config.yaml
d_shared_expert: 64
num_attention_heads: 2
head_dim: 64
rope_fraction: 1.0
parallel_block: false
init: "trunc"
lr_head: 0.0237
Below are experts of layer 6 (counted from 0) of a mixture-of-experts language model. Rows are named router (the router's row for the expert) and show model dimensions 0-127. Each number is 500 + 25 x the weight over its row's rms, rounded and kept within 0 to 999. Numbers have three digits each.
After each expert's rows: a language model's description of what the expert responds to. This comes from a sample of Wikipedia text that the model never trained on.

# expert 20
router:507550475517519515539517472482541494461530524527543526549533505518524469471468460521554515526477522486514500502484542507445518508450490477481454520534486478482481495501474496522514478501528487535501495472513451502447529523500495464515440491466536483533498500524507503522536513477517508503546503500507478504465534512505490491476515501465499472522492492465498513513537505501510485485503
Description: Paragraph breaks after sentences, section heading == markers, and word middles like -ent- in aforementioned, unprecedented.

# expert 18
router:484474516510546516536497492497506507514492481480527480496547503520494522463508511479498479476494467558490468514485538494496467485496517520529482474529509497517494536499518450538455528491527562490494534514521505517542508520431510468497482515501529506501466497479506559528507525485478501504512499473500521471474454518506522503488457501481483478475479470464557488507450496481533517469529
Description: Commas in lists and clauses, auxiliary verbs was, is, are, were, has, and adverb endings like -ly in regularly, greatly.

# expert 12
router:477497490481496478491519509528471492520467451511455487496480514483460531494494558490495541512499507489520470477500540472466528507517508505509508495478520532491474530474545528491508487476493475449515491458526476518513513507522503476475480484497481480498474515523473499521464516553509480483531463473517494538519495520487559483475542485441473545466464472515455508512481507524541488468516
Description: Final letters or pieces ending a word such as -d, -es, -k, -ay, particles at, out, up, and end-of-row pipe breaks in tables.

# expert 7
router:480489541537526515511461499495507476499449501478509453513501519483479558517478512492500463508538519491521494535501501506510466519495518475500511494514471457493483493495518525472549473532521474496522477516506504487467510536506520468452529537519467483479517528496526508425514468563542549555492511478485471482507490509508493525484463546510487518504519514535526500499501494503501478540477
Description: Pronouns and openers like He, she, In, On starting sentences, plus mid-word pieces such as st, y, n (understanding, István).

# expert 19
router:489514501527543482470517470461462485505513519533497507479517485514483506446528491497507463501508515471481503449502497488467454450511497492502507520497504486489473524546508504468467518487492499496520522566480480524529482534485506485486534450506495533537500485471457477471495506493489535499482448509466532518508516489513460472448505496499449503468527494476487521531494511539526474517444
Description: Suffix pieces ending words, especially plural s, ers, it, ition, e.g. guitar, leaders, participants, critics.

# expert 0
router:497526482462528495503495456519496521513475503543515458495471493514479470504527502523553475539521484517478495466529498522551512495521480468488532515491546479523484500544496545497532515523455495501519471500511462507529467455501484535506514519515551510487518478435498485532493503481503500456487505503484468499511553484483483509506526492513486496508510541473480493535561458503539478518515
Description: Single consonant or short pieces inside words and names after a capital or short start, e.g. Pen-h-allow, dis-c-omfort, mediae-v-al.

# expert 21
router:545518491502511484508513494505513457497497516551465527537475524519516478485468510529485454497486460502444541459514513475522519535525520495479521534538519558516474488498518495487507546533490573535508509492509508530488487507546488478498491513490481479489489515544493556481455524502500445478490483521501497515553504485496460480491474515512488468496497497504496518491475507507525554490499
Description: Consonant pieces like k, z, ph, ć inside foreign surnames and names, e.g. Ekramy, Marić, Gomphos, plus King and John.

# expert 10
router:509477503525528524459479542489457484496509510478446447461484544503499530471524556512465478490458468543530498532504529507462473530467481488516479519549495539504516505531485512521507530500499499510449476530494495514507518500533496525514467508483522470488520494518500487485510512520489531498481512491500491531495511453545531502529451500521494491457498501555469478519502478474521535479514
Description: Middle pieces of personal and place names like Grah-am, Philad-el-phia, plus directional and national words like United, South, American, US.

# expert 8
router:493493524500490514509516509486522512492518521502577496482486482509548468549503510496505477472560504481508510542534466520477487525533491548507537495516527519506559463508453488488523513503455541528484476516477529470510466491529518482498492513513502535498537507481483497493498506525502491449525476526488445510513533507498498468519513474523500498453490511518498519500456495489474510552449
Description: Capital initials and vowel pieces in names and foreign words, accented letters like á in Sánchez, and em dashes in tables.

# expert 4
router:481514482450462497503526533532492537459531514525487474552534532458492470521470472481486538531471494533498508500517490496486507555536481541507456523472497457509451480495498489466514470515496538486500525536486506525473494507520517512473505465544529512499484473509501487525506515494461496517534539487485537514512515494522530527529498496503430477496487503492491471450487501487496478482531
Description: Sentence-ending periods before The/He/In, and m/M or short word-opening pieces like m(urder), ar, comm, Re-g-ional.